config.yaml
num_hidden_layers: 11
hidden_size: 512
n_experts: 80
experts_per_token: 3
d_expert: 96
d_shared_expert: 128
hidden_act: "swiglu"
moe_layers: [1, 3, 5, 7, 9]
router_score: "softmax"
normalize_top_k: false
routed_scale: 5.16
balance_loss: 0.0172
balance_bias: false
router_z_loss: 0.0001
init_std_router: 0.00853
lr_router: 0.000725
vocab_size: 8192
norm: "rmsnorm"
norm_eps: 1e-05
tie_word_embeddings: false
optimizer: "muon"
learning_rate: 0.00769
beta1: 0.95
batch_tokens: [65536, 131072, 262144]
max_seq_len: 1024
train_tokens: 465600000
max_steps: 3706
dataset: "wikipedia_en"
Below are experts of layer 7 (counted from 0) of a mixture-of-experts language model. Rows are named gate (a neuron's input weights, with its number), up (a neuron's input weights, with its number), down (a neuron's output weights, with its number) and show model dimensions 128-255. Each number is 128 + 24 x the weight over its row's rms, rounded and kept within 0 to 255.
Before each expert's rows: "comes before" lists some tokens at least twice as common just after its tokens as in all text; "mostly gets" lists some tokens that are sent to it at least half of the time. This comes from a sample of Wikipedia text that the model never trained on. Tokens count by the router's weight.

# expert 36
comes before: " ", " A", " John", " J", " S", " David"
mostly gets: " GBR", " AUS", " ARG", " ENG", " FRA", " CZE"
gate1 [153 131 118  97 148  84 126 113 136 142  67 114 115 113 151 147 102  85 127 101 137 149  97 126 113 122 117 140 136 137 141 159 129 138 113 104 132  95 119 147 126 139 103 127 128 162  82 133 120 167 137 120 111 135 122 138 109 127 142 104  97 121 130 114 144 112 136 166 137 111 116 149 192 138 102 114 131 146 114 109 148 138 105  94 131 133  40 106  93 133 129 136  87  87 110 180 118 122 130 110 112 121 126 157 155  71  88 125 152 172 121 184 130 106 124 126 167 151 103 105 127 104 147 109  88 123 168 160]
up1 [ 90 129 145 130 112 161 149  99 128 118 120 126 125 139 139 103 172 166 127 143  66 170 142 140 105 112  97 124 119 140 113 102 145  88 143 128 129 168 119 104 113 101 134 114 118 100 124 133 154 109 125 116 144  98  86  86 152 141 104 102 173 135 168 121  89 139 145 130 153 141 103 127  97 136 113 153 144 165 158 118 131 115 108 141 128 123 153 130 180  99  78 129 154 169 147 107 162 153 122 137 109 125 140 122 113 143 118 105 110 105 129  84  76 162 132 117 132 158 166 145 126 121 132 160 149  97 113 123]
down1 [ 85 140 136 118  94 161 120 113 109 125 108 148 136 123 144 107 105 109 126 121 117  96 127 111 117 144 129 224 139 123 126 126 150 136 144 128 143 144 117 129 151 208 117 120 112  82 110 100 132 128 143 158  96 128 124 106 149 167 100 162 104 135 147 148 124 114 142 142 117 139 143 149 171 156 147 133 159 135 145 152 133 155  91 131 134 165 131 162 133  76 102 130 149 137 125 140 130 147 167 142 128 102 137 110 131 101 126  86  89 157 142  99  83 163 137 161 108 120 111 128 179 126 152 120 113 189  96 102]
gate2 [114 149 120 151 139 124 177 130 127 160 101 105 141 129 111 138 151 142 131 105  84 184 118 127 155 117 120 108 136 133 128 120 100 150 156 118 144 167 127 123  96 156 110 159 153 130 124 132 154 122 137 103 143 127 125 153 132 101 149 126 130 116 111 123 145 140 136 133  85 152 137 131 122 115 126  82 126 130  95 152 172 107 118 121 135 108 114 134  80 113 157 122 160  64  96 122 116 151 190 106 110 115 161 131 173 118  93 105 149 184 136 155 147 102 111 112 111 112 118 148 115 149 144 158 122 143 148 125]
up2 [118 116 143  94 105  97  95 134 145 123 134 134 112 205 129  85 126 129 112 174 111  74 107  95  90 141 118 145 117 154 124 117 142 157 104 179 164 109 128 105 107 156 159 110 122 111 118 120 172  77 171 145 154 126 114  94 108 113 108 124 130 110 184 106  97 147 116 134 164 129 142 136 171 137 118 145 121 124 132 106 128 170 130 129 130 152 149 145 137 133 124 115 143 144 173 112 127  99 157 117 113  55 116 126 116 123 117 110 141 152  62 113 126 148 146 145  89 140 132 154 127 155  94 155 183 122  89  98]
down2 [144 155 137 134 124 120 115  99  95 146 141 133 157 114  99 122 121 149 122 103  88 123 100 118 128 163 142 128 113 118 149 137 115 143  90  93 142 127 121 155  88 127 116 151 147 148 144 130 130 109 134 112 158 150 115 127 176 108 143 137  91 121 147 132  93 129 183 129 143  93 105 134 171  94  69 141 141  80 135 139 101 161 157 147 129 118 132 146 169 140 143 158 150 157  87 187 135 132 117 125 141  96 107 122 123 141 103  97 170 138 133  79 110 150 116 165 118 108  88 163 139 169 142  95  81 143 139 101]

# expert 78
comes before: " to", " the", " and", " a", " but", " that"
mostly gets: " him", " decided", " asked", " tried", " refused", " agreed"
gate0 [112  98 142 154 131 126  97 120  99 137 115 111 148 143  97 121 168 110 170 186  79 143 130 166 102 142 123 123 134  91 168  71 117 144 150  99  77 187  91 116 136 131 110 112  97  97 119 119 122 167 161  92 164 121 101 111 142 136 138 138 127  81 135 121 114 144 137 187 118 115 123 128 156 118  87 157 117 125 129 143 132 130 159 106 125 139 115 154 133 154 147 120 111 125 155 140 152 121 115 138 114 130 107 126  91 104 141 117 123 112 105 131 132 157 151 135 153 109 145 144 130 104 122 146  84 151 123 121]
up0 [115 146 179 135 140 128 118 158 138 149 116 144 104 153 106 120 120 123 146 132 115 105 150 111 139 110 152 131 118 117 119 112 103 140 155 147 130 177  91  94 143 119 143 147 128 189 151  83 124 133 126  73 128 135 124 137 137 126 153 125 112 108 147 130 139  98 102  98 101 142 132  96 130 138  93 147 114 123 164 127 167 135 155  85 104 118 147 129 132 146 173 164 140 127 127 148 170 164 169 139 103 124  98 148 105 150 102  79 155 154  94 161 150 143 146  95 119 135 101 140 137 134 195 141  71 137 141 127]
down0 [130 116 179 123 116 137 134  97 140  82 151 127 140 131 123 124 142  89 118 123 118 160 140 142  99 131 137 115  99 143 130 100 151 132 146 138 156 142 153 158 145 145 141 134 131 101 101  97 107 119 115 141 100 156 134 136 136  86 188 125 165 128  93 111 113 120 112 134 149 169 140 141 139 115  90  95  81 126 108 121 111 121 105 132 121 119 121 150  87  72 141 134 127 106 115 121 126  92  95 116 135 163 122 142 133 103  72  95 113 112 133  92 122 105 137 141 124 105 135  95 131 127 150 136  99  88 122 135]
gate1 [116 104 151 114 123 164 157  99 112 126 129 121 174 140 112 119 111 105 177 112  71 101 129 150  73 163 178 134 144 103 115 120  67 124 155 155  65 136 115 143  99 121 150 119 112 126 124 145 164 128 123  79 134 125 124 159 124 154 117 101 138 129 120 113  90 130 125 136 186 164 133 119 127 164 116 145 129 133 104 107 142 103 107 183 141 113  81 103 164 161 148 140 152  86 152 120 165 121 141 125 127 120 113 118  70 137 153 119 106  78  86 118  90 132 108 133 127 121  73 114  71 172 111 126 101 109 121 129]
up1 [108  82 111  70 131 119 135 181 126 109  91 156 142 160 150 138 129  98 153  90 149 109 175 138 110 114 127  78 153 135 127 147 125 123 117 167 116  60 123 119 144 122 152 163 109 125 131 158 137 155  99 119 128 123 146 184  99 158 125 130 137 167  94 146 104  98 124 122 170 136 141 116 106 169 161 121 143 120 151 125 117 110 136 129 110 147 156  76 174 137 151 154 105 105 158 136 118 112 115 161 105 158 130 130 101 106 142 111 170 133 128 143 130 119 144 124 150 113  90  89 116 194  93 133 115 107  97 128]
down1 [123  94  93  56 135  94 106 137 152 115 146 121 115 135 120 133 119 105 154 108 140 136 118 123 157 149 146 165 143 110 135 177 115 111 165 123 121 106  84 139 101 132  98 132 129 188 176  97 138 103 158 148 133 108 119 103 111 104  93 107 132 111 136 133 126 139 128 146 107 186 137 120 126 181 153 118 109 135 108 152  93  94 167 160 111 192 149 157 153 131 160  76 128 166 153 115  58 106 151 113 153 129 131 139 116 161 119 121 130 113 141 138 140 120  99 120 140 131 149 137 143  97 119 120 129  90 137 111]

# expert 64
comes before: "1", "2", "3", "4", "5", "6"
mostly gets: " Preced", " Succeed", " "
gate1 [151 153 127 140 123 103 161 168 157 149 171  85  96  97 157 134 129 152 126  71 189 158 119 154 130 132 117 154 127 159 122  97 107 149 113 151 146 130 107 109 100 101 104 113 125 101 147 143  70 151 145 140 165 115 122  96  71 132 114 131 125 118 148  96 111 112 136 184 123 106 146 114 132 135 105 116 137 135 156 149  93 127 144 146 110 144 146 127  63 120 100 122  94 122 137 132  89 117 123 143 122 111 110 117 107 127 125 122 125  86 109 135 129 106 140 122 119 122  96  87 152 132 127 112 109 136 152 115]
up1 [ 97 100  96 107 130 175  95 103 119 132 112 157 124 125 132 126 120 152 148 156  67 110 131 124 122 132 115  71 121  96 151 157 171 119 128 151  72 132 123 133 109 138 136 156 134 146 107 137 171 109 171 124 125 137 167 164 176 138 152 122 116 129 109 130 128 118 117  73 122 205  86 139 159 141 153 151 124 120  90 120 167 146 138 113 131 138 131 120 185 148 141 121 131 159 135 133 165 127 160  98 124 136 178 130 169 133 147 146 112 170 151 102 131 140 134 121 143 121 169 161 109 148  96 160 157 123 116 108]
down1 [151 122  94 135 138 155 120 111 140 100 130 103 154 134 124 134 136 199 105 144 154 149 131 126 121 105 123 114 115 128 166 125 155 152 112  99 123 122 144  82 119 158 114 112  76 165 107  90 156 148 103 140 151  86 143 145 110 108 149 119 130 100 124 133 112  89 161 101 161 164 105 141  96 153 166 161 125 146 158 114 143 128 101  93 144 115 117 112 134 112 149 130 129 129 129 110 112 134 124 172 115 160 124 159 110 115 104 149  99 187 127 142 139  86 131 131 139 121 126 124 161 110 136 156 105 119 176  99]
gate2 [178 128 162 129 128 151  99 150 112 172  92 136 146 123 118 124 132 124 135 138 112  69 114 106 145 135 129 159 150 101 159 108 149 129  99 114 112 126 156 141 115 114 146 135 104 139 110  75 120 101 135 136 128  95  81 147 147 145 137 138  90  91 142 160 125 138 146 162 107 150 143 153  86 136 146 123 138 152 123 126  88 136 109 112 107 151 162 143  77 117  92 116 111 156 118 144 130  86 112 140 148 150 121 100  84 117  77 117 133 119 139 119 149 147 144 137 117 169 157 114 110 109  98 135 116 139 128 114]
up2 [120 110 139 159 108 135 131 117 121 112 103 114 112 134 122 133 160  51 141 151 105  52 149  99 129 155 125 145 118 140 155 141 130 159 107 160  93 130 134 155 136 138 139  97 134  90 145 136 136  61 133 154 119 137 135  88 112 133 108 102 135 112 103 107 119 148 157 131 132 117 117 155 127 147 112 132 159  92 113  97 160 147 107 126 123 109 148 129  77 135 113 132 142 151  80 102  95 127 118 161 137 108 115 129 133 125 121 111 114 108 156 156 111 105 123 133 112 140 145 140 137 160 115 165  96 130 113 127]
down2 [102  85 115 140 142  91 164 115 119 112 145 129 138 141 115 112 128 118 108 116 158 129 123 130 140 168 140  81 149 124 121 115 139 129 138 137 205 114 130 148 151 156 141 106 113 166 123 130  78 140  52 187 129 106  90 129  88 147  91 108 133 149 106 127 148 101 137 131 119 114 143 152 142 105 128 109 153 138 177 114 154 113 140 119 116 166 123 164 141 139 126 128 111 119 121 110 114 125 119 108 102  97 148 169 170 152 163 145 111 149 121 131 108 175 141 147 141  96 140 139 161 120 114 126 180 182 164 119]

# expert 37
comes before: " a", " been", " also", " the", " not", " used"
mostly gets: " has", " been", " have", " was", " had", " is"
gate1 [115 134 114 141 119 127  86  92 133 184 119 122 115 153 130 121 149 113 118 161  82 179 175 112 106 131 133 172 115 109 117 108 143 118  90 179  92 155 131 111 117 165 118 161 160  82 129 128 115 137 100 132 122 120  97 133 140 141 122 108 128 107  88 110 102 115 114 129 157 102 163 129 126 176 134 131 141 109 100 114 143 144 117  95 104  87 130 122 147 126 114 138 156  88 135 126 141 113 138 133 156 116 135 128 106 169 152 162  79 111  86 129 107 177 153 139 120 119 109 113 128 147 156 123 136 132 155 133]
up1 [141 125 141 106 115 106 112 163 152  95 127 139 165 153 136 118 112 123 149 154 166  67 131 116 142 127 109  74 112 126 108 157 146 120 167  78 122 127 119 142 111 127 144 113 121 138 111 135 178 115 138 116 128 139 147 125 113 147 147 144 184 119 143  89 153 135 116 128 135 102  94 106 144 113 131 106 132 126 138 114  93 111 148 108 128 208 104 129  89 118 103 110  95 136  98 154  94 121 142 147 120 155 153 135 186 113  91  56 180 158 143 158 189 107 126 112 127 137 121 134 131  76 107 127 146 144  99  96]
down1 [119 145 103 116 127 128 127 111 130 136 193 166 106  96 159 124 148 103 149  92  83  98 136 127 117 131 134 123 159 138 120 148 135 110 141 126  77 114 114 142 103 166  85 139 134 167  94 153 114  95 133 120 106 167 119 123 194 114 173 135 106 128 143  83 147 128 162 124 126 112 117 138 123 149 159 133 148 134 157 123 133 154 126  98 107 126 148 156 176 118 179 145 151 158 145 157 134 160 183 130 133 125 136 110 155 123 125  97 166 153 132 112 142 127 151 170 126 128 138 132 125 102 141 119  92 140 153 106]
gate2 [ 58 143 157 122 149 127 106 102 123 129 126 115 157 171 117 114 149 173 161 106 121  72 102 125 150 133  87 134 122 136  95 116 109 144 102 138 194  93 121 158 193 126 128 136 136 157 138 124 140 134 119 138 147  95 143 148  79 116 137 151 125 119 162 136 101 123 104 100  87 135 147 112 100 147 165 110 139 193 136  94 167  97 159 134 122 154 127 118 122 114 145 157 114 145 132 137 130 155  94 119 134 127 144 140 130 152  71  99 173 140 109 146 170 143 137 109 175 138 158 125 122  77 164 177  95 124 136 115]
up2 [148 136  81  96 125 115  94 174 100 154 111 139 133 114 145 114 156 133 126 114 114 154 114 141 163 105 142 160 117  98 160 124 174 128 138 127 109 120 174 129  70 132 134 117 121  78  77 158 115  94 154 126 113 155 138 142 144 131 151  84 139 123  97 136 142  50 132 156 173  67 133 145 190 128 109 127 132  98 122 149 151 134 156 146 113  83 143 107 139 157 114 136 100 114 144 141 124 124 162  82 138 104 100  98 151  64 161  93  87 105 119  91 112 149 173 122 131 138 172 123 140 146 140 106 122 102 104 126]
down2 [103  70 118  99 125  89 115  93 117 138 140 119 152 134 104 110 109 154 122 127 106 136 131 149 108 152 122 119 162 136 148 126  89 119  61 109 123 114 140  95 160 109 167 121 145  95 152  89 107 138 116 109 111 118 105 126 140 119 136 120 124 151  65 115 143 150 126  99 126  94 140 141  95 135  92  84 130 108 107 122 104 164 137 176 127  87 174 144 115  64 151 136 148 105 123 176 142  99 116 144 131 122 120 128 166 123  78 104 119 167 106 156 136 111 105  86 107 124 143 132 135 115  96  90 113 150 122 128]

# expert 58
comes before: "-", "\n", "|", " —", "=", " Released"
mostly gets: " Released", "Billboard", " Albums", " Release", " download", " chart"
gate1 [128 118 144 133 131 119 154 144 135 171 153 162 126 121 144 114 100 153 129 122 186 119 170 124 155 138 140  90 115 129 131 121 120 155 119 156 181 179 177 127 109 165  78 146 158 136 124 163 140 147 100 162  91 141 143 156 141 162 137 125 131 127 116 121 119 117 197 124 128 148 136 173  90 153 110 108 120 146 116  90 117 147 164 125 132 173 149 198 158  97 120 101 138 114 129 131 140  95 110 140  94  94 101 161 104 133 102 158 102 106 104  98 107 147 131 141 101 134 141 153 148 162 140 113 134 117 145 138]
up1 [ 83 105 126 130 129 156  97 147 106 149 141 132 122 122 113 141 108 134 132 124 201 130 192 132 139 151 166 101 134 125 142  98 138 161 105 176 146 166 181  96 122 128 116 145 147 116 129 129 130 128 113 165 100 176 150 123 170 141 127 135 102 115 136 135 127 132 170 138  98 159 130 137 106 143 101 111 121 142 148 122 131 128 161 153 154 167 163 187 173 119 122 140 148  95 111 110 115 119  88 149  98  98 120 132 119 153 119 152 109 152  84 111 106 157 156 189 113 143 141 135 157 138 144 141 109 140 112 147]
down1 [130 121 113 122  71  94 135  88 160 138 169 120 104 102 137  78  89 137 109 172 152  97 160  84 147 154 107 159 134 121 122  80 108 161  80 104 112 149 141  92 148 138  83 135 174 125  73 124 106  94 118 161  79 114 140 151 172 113 128 115 124 166 110 178 116 135 159 148  82 145 144 144 101 180 131  97 167  99 113 143 104 119 141 100 115 119 147 121 140 118 190 121 145 155 112 119 101 126 119 108 174 130 108  98 141 135 176 114  93 106 100 136 120 159 100 114 134 170 154 135 148 122  89 123 128 110 138 132]
gate2 [118 100 171 152 133 124 112  72 160 154 157 122 120 132 162 141 154 110 108 149 116 113 104 178 151 169 162 141 125 108 125 177 164 156 137 122  88 137  86 134 146 102 133 116 165  91 130 146 138 194 126 121 145 178 158  93 199 148 126 119  73 124 129 129 115 136 153  87 180 126 138  93 133 111 120 128 135 135 145 121 139 139 165 141 108 139  72 118 138 124 102 120 135 165 101 128 126 120 150 120 131 125 145 114  99  76 136 142 130 125 106 114 143 106 127 161 123 109  96 128 116 127 158 175  87 121 108 143]
up2 [115 132 100 169 118 110 147  96 127 154  99 146 143 109 141 160 113 128 114 144  78 150 242  82 126 171 130 129 149 119 100 118 174 154 103 143 118 108 140 142 176 112 123 134 152  77  96 124 151 121 162 163 106 135 165 138  89 135 133 158 150 148 115 184 129 162 158 115 133 138 146 154 103  96  97  86 125 115 156 132 133 122  90 123 117 136 102 156  93 123 128 150  98 130 180 185 104 131 111 111 117 157 136 139 148 123 133 144 164 147 108 151 192  88 146  62 129 128 183 140 148 188 136  86 131 157 133 137]
down2 [135 149 185 121 109 129 154 151  92 125  50 117 132  88 102 125 137 109 115 145  98 132 117 143 154 128 110 119 111 127  89 133 135 126 141  83 146 183 120 145  98 122 154 109 112 165 163 157 128 128 145 136 138  79 157 101 145 103 145 141 112 112 179 144 108  79 109 122 162 137 131 144  96 130 111 101 110 115 132 145 138  89 154 108 114 125 142 126 104 151 130 118 147 141  85 157 130 140 159 151  85  85 128 135 119 121  82 137 102 136 127 130 165 124 122 109 144 124 143 136 110 104 104 109  74 156 138 137]

# expert 77
comes before: " |", "1", "---|---|---|---|", "=", ";", "%"
mostly gets: " Votes", " Result", " MF", " FW", " ±%", " Candidate"
gate1 [107  80 134 129 125 101 158 172 121 151 132 111 130 101 138  85 134 150  84 126 121 171 119 155 137 142 118 104 115 140 150 167 142 107  96 119 141  91 184 116 120  93 123 106  69 206 130 141 126 150 105 117 144  92 131 183 143 112 138 123 113 146 137 152 103 118 157 149  88 123 121 121 156 135 141 123 111 144 190 152 144 110 153 160 131  55 150 139 120 135 136 117 142 100 131 125 142 138 149 176 143 139 145 130 193  81 101 134 122 134 145 121 149 143 102 132 131 110 121 104  91 162 133 167 111  97 130 128]
up1 [153 146 116  98 147 229 103  83 103 138 155 141 156 143 126 159  99 133 152 111  96 157 108 103 109 118 138  99 111  89 102  64  89 133 123 132 189 135  79 120 122 117 143 130 120  74 122 166 140  98 103  85 127 131  97  91 137  95 144 127 115 113 126 112 122 129 110 122 103 102 179 143 137 152 151 139 145 110  98 123  87 163 134 123 152 126 101 132 127 139 130 154 129 172 117 129 131  84  88 130 121 132 111 113  80 131 165 124 115  89 152 102 160 132 145 112 126 124 119 123 139 155 110 127 139 103 126 110]
down1 [147 132 126 147 128 137 138 141 156  98 121 112 138 177  98  97 147 122 116  74 143 145 163 121 137 122 128  77 119 148 126 121 106 133 136 160 130 104 144 145 145 144  85 105 183 103 114  86 178 126 144 164 108 115 141 109 112 118 136 198 131 136  60  88 141 141 111 145 126 140 136 110  66 146 152 112 104 124  76 139 118 130  96 160 108 121 102 146 130 147 100 156 133 122 181 138 134 153 121 146 162 148 166 125 156 124 136 143 125  98 144 122  87 137 106 144 137 107 111 108  95 103 175 126 158 163  91 121]
gate2 [138 127 135 152 113 127 166 117 102 116 144 109 128 144 151 163 110 122 135 156 142 105 143 125 128 101 154 156  98 112 124 156 117  92 145  95 165 102 131 141 122 107 120 125 119 170 201 143 147 176 134  86 141  94 161 116 119 111 117 113  98  89 115 162 111 115 125 124 147 142 140  96 107 140 144 157 120 124 166  74 150 143 100 150 128 111 109 130 143 120  96 144 174 138 114  69 159 107  97 118 119 128 141 119 128 149 161 112 206 151 127 153 134 120 120 112 144 135  60 134 142 183 147 133 159 140 149 113]
up2 [119  97 120  95 143  83 110 142 116 153 111 132 125 102 124  64 134 127 114 105 153 159  91 135 107 140 144 135 158 142 178  87 166 187 134 133 136 134 113 146 151 136 101 135 123 101  96 126 147  83 134 170 117 115  83 141 153 122 127 146 110 160 126 116 126 116  99 148 122 166 116 147 147 108  84 151 142 160 134 110 129  81 144 125 134 119 120 123 137 133 140 152 124  99 125 116 137 111  93 148 108 138 103 168 123 155 144  70 106 101 125  82 116 139 130 158 128 119 148 120 149 112 112  87 104  92 130 133]
down2 [115  64 103 135 147 120  87 116 163 138 153 136 113 172 129 168 101 127 148 126 136 100 106 143 136 151 111 137 128 132 104 107 124 165 121 108 138 138 125 131 152 106 142 142 137 148 150  98 131 151 128 104 144 152 160 111 136  85 137  63 117  77  88 185 132 107 140 154 144 118 158 102 103 138 142 103 106 150 111 120 122 109 108 137 126 129 108 126 125 154 154 114 141 160 122 129 137 106 109 112 120 112 117  88 136 144 164 198 163 128  83  64 113 167 145 143 119 149 145 135 127 155 104 121 134 144 140 137]

# expert 52
comes before: " was", " the", ",", " in", " a", " on"
mostly gets: " announced", " competed", " signed", " released", " premiered", " began"
gate0 [ 95 121 144 112 157 158 148 119 153 119 120 126 110 142 139  97 102 118 184  97 123 190 138 127 130 146 144 158 167 144 131 131 165 106 154 148 127 108 162 113 135 160 132 169 202 147 115 152 143 113 116 113 142 167 114 118 117 110 134 135 122 121  93 127 103 112 122  56 117 142 160 118 136 163  92 147 101 159 104 132 156  98 115 108 109 179 144 129 133 124 148 109 162 138 108 127 130 103 112 100 148 116 130 114 101 133 200 128 114 132 130 127  73 149 150 172 133 117 133 133 120 158  84 116  82 106 139 122]
up0 [122 135 138 152  93  74 114 150 114 125 134 135 141 144 130 130 144 144 105 170 124 131 107  90 117  90 116 107 104 154 124  98 190 131 126 141 143 148 109 130 140 118 130 138  73 101 114 124 118 127 171 150 125 150 171 156 111 117 121 127 129 114 162 126 157 119 131 177  78 167 122 158 145 112 172 134 134 105 103 143 114 140 124 159 143 116 118 110 133 180 118 140 103 122 140 136 117 113 166 141  90 119 121 136 150 122 113  97  95 146 128 135 131 125  96 107 122 149  54 129 129 141 150 108 186 146 156 146]
down0 [145 150 100  87 119 133 118 112 139 126 115  94 134 103  84 184 142 139 109 162 127 107  84 117 145 130 116 102 169 112 114 141 133 103 208 149 147 113 102 142 162  87 130 129 129 136 164 161 116 116 131 145 120 158 123 151 159 146 139 132 149 125 127 162 129 117 113 148 127 123 151 107 109 154 138 124 110 151 135 115 105 144 130  96 141 107 138 130 115 171 140 135  80 193 127 109 117 146 131 125  98 142 107 122 163 103 114  95 147 108 102 122 110 135  76 142 150 169 123 125 129  96 115  99 129 114 131 125]
gate1 [ 87 115 115 150 128 133 146 188 123 115  92 126  89 117 146 181 109 116 125 114 156 109 103 149 132 100 131  96 152 153 127 121 150 130 101 139 156 135 115 105 137 156 131 128 116 117 124 119 127 106 107 113 114 131 109 155 105 151 123 107 164 121 132 175  98  97 123 175  89 110 116 132 122 105 127 110 114 159 124 124 139 178 133 163 121  92 126 113 105 175 144 136 131 115 104 107 143  96  75 113 167 146 110 120 132 154 123  67 122 134 135 147  89 139 105 150 110 150 129 157 140 121 118 161 103 120 141 117]
up1 [ 84  93 126 163 130 100 189 185 116  88 156 125  99 151 121 182 122 142 118 132 185 106 115 149 131 102 150  86 152 193 132 129 112 143 117 121 109 101 128 102 141 122 150 129 136 116 150 118 123 155  97 112 123 158 110 134 146 116 117 149  87 117 132 180 107  75 116 168  98 153 131  95 127 122 124 133 120 153 155 128 115 140 146 143 127 130 148 125 130 144 154 125 157 111 119 130 174 119 104 131 185 142 138 101 173 113 131  79 122 116 115 136 120 142 114 171 107 145 118 111 130 158 132 125 113 110 112 152]
down1 [127 149 110 104 169 160 156 146 138 106  95 139 104 134 139 119 108 120 137 140 113  87 101 132 155 120 123 112 102 119 109 147 114 159 118 108 124 118 132 158 108 118 140 141 135 136 134 122 127 116 135 113  68 123 140 138 115 132 129 159 146 117 139 150 123  92  86 141 110  89 150 119 128 141 133 121 103 136 128 137 117 133  98 119 142 120 106 103 165 149 172 121 109 159 117 144 159 135 110 129 101 111 132 120  86  82 126 136 132 104 124 106 118  90  78 135 117 146 112 155  84 186 149 178 131 100 137  94]